From a checkpoint of a small mixture-of-experts model trained on Wikipedia.
Size: 10 layers, 17.6M parameters.
Training: a variant of Adam for the experts, 227M tokens, 3467 steps.
Below are experts of layer 6 (counted from 0) of a mixture-of-experts language model. Rows are named router (the router's row for the expert), up (a neuron's input weights, with its number) and show model dimensions 0-255. Each number is 128 + 24 x the weight over its row's rms, rounded and kept within 0 to 255.
After each expert's rows: a language model's description of what the expert responds to. This comes from a sample of Wikipedia text that the model never trained on.

# expert 14
router [109 141  97 156 129 140 161  76 104 137 125 158 148 156 125  95 149  95 100 148 149 105 134 121 159 140 103 154 134 136 142  76 162 141 102 126 152 163 134 139 130 117 141 164 130 164 134 119 116 102 141 128  80 139 155 182 152 145 122 122 141 152  94 145 120 132 192 123 136 130  94 115 130 105 120 150 179 155 114  98 133 138 167 142 160 166 177 116  93 136 147 121 122 123 137 116 139 144  85 118 137 125 106 124 161 143 107 148  91 112 133 145 148 127 116 133 129 105 126 158 117 103 118 109 105 127 110  92 144 141 157 144 145 112 144 115 160 132 145 157 135 150 115 100 134 114 119 140 113 103 152 130 124 181 130  66  75 104 152 109 138 115  54 145 153 119  97 110 157 156 105 175 146 137 124  81 152 132 168 136 138 132 135 143 129 103 139 114 140 127 104  94 126 144  99 121 135 111 142 164  76 162 130 165 151 103 167 129  77 138 182 130 132 147 127 102 163 113  94 139 133 127 152 114 156 123  98 144 101 153 121  92 176 117 153 137 137 151 140 104 122 112 101 146 122 107 166 129 155 107 120 115  79  86 135 115]
up1 [133 139 128 122 119 122 126 130 120 157 134 159 178 169  91 110 176 122 130 124 141 181 104 111 146 118 125 176 101 143 124 125 138 126 160 152  82 147 117 123 129 179 140 112 126 117 149 129 126 120  82 130 106 138 149 170 112 132 119 129 118 127 116 122 154  90 120 126 103 106 159 119  91 120 117 121 145 144 144  81 152 114  94 128 138 142 129  88 110 109 161 116 140 151 148 164 126 116 110 130 111 164 105 142 142 156  75 132 125 133 177 144 145 150 118 136 134 134  89 102 136 102 100 114  90 149 148 117 142 106 109 137 135 147 107 136 174 118 130 153 114 160 154 129 122  97  64 122 123 101 105 186 160 123 132 117  79  99 111 130 143 121 121 130 100 158 124 162 165 134 130 156 110 113 137 103  92 175 111 130 128 102 105 153 117 130 164 152 136 115 137 141 159  98 137 121  88 167 114 110 102 117 128 105 142  88  82 112  90 106 151 156 101 186  95 103 136 114  82 146 104 132 137 152 200 123  97 134 134 170 160  62 135 122 146 155  99 153 128 155 153 150 163 144 119 134 104 123 143  94 114 143 145 134 137 131]
Prepositions and connectives after verbs or nouns in prose, such as of, in, to, on, into, about, between.

# expert 12
router [124  88 114 149 159 111 136  96 113 122 142 156 153 121 130 138 148  89 100 147 147 146  67 154 156 100 103 119 149 110 141  97 129 149 140 148 137 143 126 115  94 158 138 112 153 145 131 117 114 123 166  79 123 113 143 154 147 146 122 148 116 104  88 145 143  95 142 165 155 164  89 151 107 150 147 189 150 132 103 156 140 160 105 150 103 135 150 134 127  91 161 149 104 139 153 116 102 160 105 113 157 102 129  89 160  78 138 137 114 117 137 153 169 144 118 121 178 151 130 133  92  86 111 128  89 140 141  98  99 151 138 113 183 122 100 139 144 134 149 174 143 121 124 114 117 135 116 149 161 105 129 107 124 157 153 110  87 119 138 100 113 140 117  75 150 108  90 126 143 153 127 131 151 134 100 112 123 120 121 129 103 102 187 134 143  94 116  82 136 109 117 130 140  92  80 145  83  98 132 150 114 109  90 191 135 134 128 134 130 143 137 153 134 121 149 104 143  95 113 160 131 160 154 137 164 198 153 126 134 130 166 132  88 157 141 133 115 148 118  76 132 113 157 145 141 129 169 137 122 127 126 121 144 120 112 128]
up9 [113 112 103 132 153 106 125 111 119 133 109 113 162 145  79 131 117 140 121 131 105 125 113 132 148 113 113 152 176 137 128  73 115 149 121 108 111 128 117 115 125 130 160 125 106 108 143 142 124 137 136 195 129 187 142 139 129 142 141 131 101  92 120 135 112  91 147 181 138 168 108 100  95  90 114  96 108 165 123 152 135 123 113 123 150 127  88 100 133 131 122 115  74 153 132 150 110 166 153  79  97 111 136 125 143 129 112 144 154 134 170 150 155  82 100 145  93 109 113 159 125 121 103 136 100 164 108  89 127 150 137 137 174 172 188 130 173 141 133 133 140 150  95 130 107 152 115 184  97 114 104 122 130  86 112 130 135 148 111 125 150  89 122 121 143 111 130 142  99 147 118 128 103 147 149  86 144 146 131  91 178 161 167 159  98 143 156 118 127 135 104 122 108 166 146 164 122 171 124 168 148 124 145 152 109 112  70 141 114 151 160 142 109 141  97 150 113 182 134 125 122  92 159 154 136 141 152 114 129 110 157 129 138 133 121  64  98 101 143 140 131 141 152 147 112 122 142 138 154 114  81 129 116 124 137 128]
Column separators in stat, election and census tables, plus geographic words and coordinate marks such as north, located, ″N, °N.

# expert 0
router [122 110 104 139 153 138 159  60  88 124 120 121 148 137 101 138 121 104 103 126 156 133 119 106 107 147  94 126 136 159 158 111 115 163  99 162 161 172  93 103 107 138 129 132 115 182 128 110 167 105 112  93 137 147 161 156 161 113 125 119 103 104 161 107 142 112 142 151 137 132 127 144 105 148 132 153  94 148 158 105 123 133 160 122 152 142 138 121 102 103 131 118  86 125 117  94 107 158 118 118 115 112 154  80 142  90 136 176 138 173 155 180 145 127 134 101 150 125  78 164 118  92 114  92  90 148 141 149 126 143 169 176 167  93 118 117 153 159 156 147 108 150 112 125 112 162 150 154 184 102 141 112 153 139 131 112  93  80 156 126 129 136  87 116 162 149 143  98 117 165 115 129 154 118 120 128 137 152 134 144 116 118 132 170 131  86 156  89 151 147 122 104 160 158 112 113 142 123 145 119 105 115 107 146 158  90 143 156  95 169 162 137 161 137 130  95 119 117  92 132 168 115 149 120 149 120 117  96 120 160 144  95 140 170 131 123 120 139 126 115  95  96 122 129 156 141 177 114 149 127 118 132 105 113 134 114]
up9 [ 97  91 121 127 129 141 144  96  94 135 135 147 119 115 104 120  60 150 101 107 144 113 152 101 148 144 124 146 151 131 189 149  81 162 141 152 140 119 115 103 148  99 141 161 130 166 122 158 142 105 103 169 127 108 135 150 173 132 123 114  77 117 147 151 158 122 128 163 156 170 111 126  95 152 113 149 160 158 131 112 101 138 115 128 124 140  79 128 108 124 149 118 137 113 141 151  99 113 135 133 122 133 141 134 122 151 151 137 111 178 123 177 138 145 122 118 153 106 105 141 148 145 111 106  94 176 122 108 171 167  70 184 130 118 143 103 194 141 107 148 112 173 122 165 111 162 123 147 158 117 148  65 145 152 174 125 123 101 139 138 118 129 146 116 149 121 150 128 118 172 165 136 129 122 143 153 125 104 167 122 125  89 159 179 114 129 115 126 123 131 123 109 152 106 156 140 149 144 109 129  97 129 107 136 103 143 156 132 153  92 159 121 135  97 148 114 169 144 127 132 140 149 141  95 178 116 108 135  70  85 132 119 110 145 105 114 140 136 123 121 134 122 148 128  85  92 147 103 129 131 155 131 135 113  82 137]
Possessives, articles, conjunctions and commas starting the next phrase in running prose, such as their, his, an, and, commas.

# expert 5
router [103 123 128 117 144 136 124 136  89  85 130 180 161 152 141  97 116 114  82 167 154 117 120 134 112 151  70 106 135 127 149 124 118 143  87 107 141 152 112 125 116 101 153 124 140 183 130 170  73  78 135 105 150 161 148 176 155 167 117 106 157 104 123 143 123 127 129 141 151 183  69 153 160 148 146 149 104 158 117  96 133 141 151 156 137 123 115  92 142  89 135  89  98 134 148 118  97 137 128 118 133 107 146 114 131 160  94 134 115 131 129 155 136 109 150 133 140 124  81 144 110 110 153 126 109 178 147 116 108 141 115 113 165 150 165 114 132 114 178 184 149 130 114 120 130 155 174 156 115 126 122 155 128 146 199 104 101 103 127 181 103 109 122 157 120 132 106 166 163 167 134 129 147 100 100  94 110 137 152 117 150 107 174 163 122 130 140 109 137 129  99 109 158 135 152 128 124 127 105 154  86 100 112 146 133 119 188 101 111 156 144 158 145 128 126 115 153 116 108 145 149 131 159 137 141 151 105 120 117 117 127 132 136 133 115 123 123 159 114 170 152 112 132 139 119 179 142 120 126 109 133 102 119 121 134 124]
up0 [109 100 119 155 172  93 141 105  89 133 116 140 168 103 123  65 149 122 107 117 100 129  68 116 129 155  88 119 130 156 146  98 133 154  72 131 150 140 133 145 130 124 126 110 117 145 111 175  90  81 125 125 119 146 147 140 133 161 115 125 138 130  97 134 128 115 162 145 126 175 109 105 138 138  91 129 154 169 128 125 105 137  64  93 147 146 100 120 115 124 147 128  54 154 158 122 118 159 116 103 121 110 130 107 122 109 120 150 134 122 107 161 143 131 165 146 128 125  87 153 110  65  96 114 147 125 122  75 133 168 148 112 166 122 108 116 144 137 142 121 119 153 124 121  81 171 110 145 125 104 140 129 140  82 153 124 124 107 113 186 130 147 105  95 143 148 123 154 164 168 121 146 151  71 107 102 114 150 122 111 122 148 165 144 143 135 142 121 136 141 121 111 138 156 139 106 140 132 134 168 125 116  78 155 122 120 132 141 107 129 133 157 148 133  99 113 144 145 109 170 147 150 101 187 142 152 131 110 122 151 173 118 176 144 142 147 143 125 176 165 142 115 137 133  98 109 125 109 135 108 155 111 136 146 155 130]
Pronouns he, she, who, degree and minute signs, and opening fragments of ordinary words or names, e.g. he-aviest, mon-ks, Pul-itz-er.

# expert 10
router [111 106 104 107 112 114 104  84 105 129  95 148 141 123 105  95 122 102 106 188 146 128 131 120 106  81 120 110 149 126 151 126  76 159 112 128 132 179 119 129 101 150 114 107 159 178 159 184 140 100 166 110 120 146 157 152 158 141 138 143 133 107 129 129 145 128 138 144 151 125  98 113 128 156 115 166 150 145 125 131 106 126 101 108 147 155 130 133 108 118 151 106 115 160 118 121 123 113  91 120 166 104 119 102 126 144 118 161 101 152 142 142 117 158 123 103 151 128 103 162  77  81 127 111  86 135 125  97 124 166 103 116 171 113 140 109 150 186 134 180 143 156 103 133 139 113 160 138 154 161 151 136 159 172 123 102  95  86 149 165 117 103 107 140 134 141 108 111 129 167 166  96 145 113 115 105 106 141 146 119 158 155 184 167 113 107 164 107 156 128  99  84 130  99 108 122  86 120 130 137 117 104 112 111 135  91  85 140 108 146 146 148 133 111 112  96 122 116  80 151 148 168 140 117 140 159 144 113 107 135 153 117 118 117 147  74 122 122 114 136 129 102 117 151 102  88 154 116 169 116 113 112 123 116 110 146]
up0 [154 150 125  94 122 134 116 126 111 119 144 143 164 121 140 112 139 129  81 125 129 148 141 118  99  98 140 131 136 129 148  84 113 163 106 143 127 138 134 141  68 138 147  85  97 133 124 118 120  94  76  98 134 137 139 157 147 116 128  99 118  98 133 128 130 142 158 137 134 142 127 152  93 145  88 143 151 211 132  95 124 140 150 101 107 152 141 146 116 163 132 115 163 128 137 145 111 149  97 141 173 137 128  77  97 145 122 160 168 114 141 165 134 147 131  80 161 125 150 129 139 123 111 101 132 142 149 123 146 174 162 167 115  89 113 116 117 126 148 135 113 115 146 128 131 142 147 130 144  99 145 160 125 160 113 110 116  97 108 149  59  99 147 105 109 147 122 124 108 151 123 159 138 165 117 137 122 142 113 144 127 135 105 186 131 111 164 148 141 164 127  94 106  88 121 151 102 150 138 112 158 140 134 130 164 141 164 147  66 100 116 139 150 116 110 163 122 102  74 153 121  58  97 123 122 104  93 120 115 112 107 115 111 174 129 151  99 131 132 133 116 118  99 114 141  96 168  87 131  94 107 122  88 139 146  82]
Nouns ending a noun phrase after the, a or his, and suffixes such as -ation, e.g. crisis, family, environment, Party.

# expert 13
router [145  98 124  90 146 102 104 112 135 145 147 125 164 133  95 145 141  99 118 140 124 131 103 120 142 125 136 131 165 174 129  90 148 139 144 150 140 161 144  94 108 150 164 133 128 177 140 166 109 158 150 118 110 154 175 183 158 174 136 114 134 130 140  89 132  89 119 142 158 129 100 133 145 136  99 137 121 179 123  93  95 142 123 153 142 158 127  87 117 154 149 128 116 169 185  84 125 132  74  96 135 144 101  61  96 162 121 159 118 132 146 145 150 128 143 104 151 117 121 143 109 100 104  49  99 122 108 114 139 163 123 137 156 152 159  97 144 143 126 145  91 146 133 163 140 127 158 144 140 140 116 110 134 171 143  89  95 106 105 181 136 123  63 129 149 125 121 138 146 158 118 142 127  94 103 107 149 136 159 126 152 111 150 160 142 161 143 126 139 129  98 103 131 148 101 114 133 141 128 134 140 101 100 145 166 117 112 123 126 146 155 130 124 143 125 115 111 130 125 170 155 150 117 154 158 142 136 128 147 130 157 116 163 113 114  83 105 148  89 106 113  80 159 128 114 106 129 112 151 110 121  94  97 129 143 118]
up0 [114 126 122 115 108 169 149 147 159 146 149 101 116 160 105 127 141 151 131 184 130 119  94 122 144  98 126 136 140 148 152 167 149 139 151 165 142 114 139  99 132 137 154 153 115 116 124 185 127 153 132 132 154 129 165 153  77 141 113 129 116 110 134 118  81 112  88  86 119 139  65 129 107 152  78 128 148 164 146 124 130 156  87 169 137 135 140 137 162 125 129 143 119 133 177  97  99 140  91 132 161 124 130 105 135  94  97 125 108 122 122 154 119 105  97  77 165 157 134 124 125  85 133 148 122 155 132 157 117 115  81  90 142 163 142 122 152 154 115 122 130 162 118 104 177 128 156 105 146 134 142 103 118 147 152 127 133 139 146 196 117  95  97  91 125 106 109 134 141 134 145 148 108 128 122 150 142 128 160 136  83 154 112 138 121  95 141 141 119 194  63  86 136 150 106 151 111 141  99 107 124  97 174  95 143 123 161 152 141 137 128 131 140 130 108 139 121 187 119 171 130 147 127 133 120 113 142 139 104 109 118 172 124 118 129  84 129 150 163 150 137 133  94  97 136 117 139  92 148 113 159 148 131 135 107 127]
Month names and media words in film, music and game articles, such as film, song, video, Released, Label, plus word pieces within titles.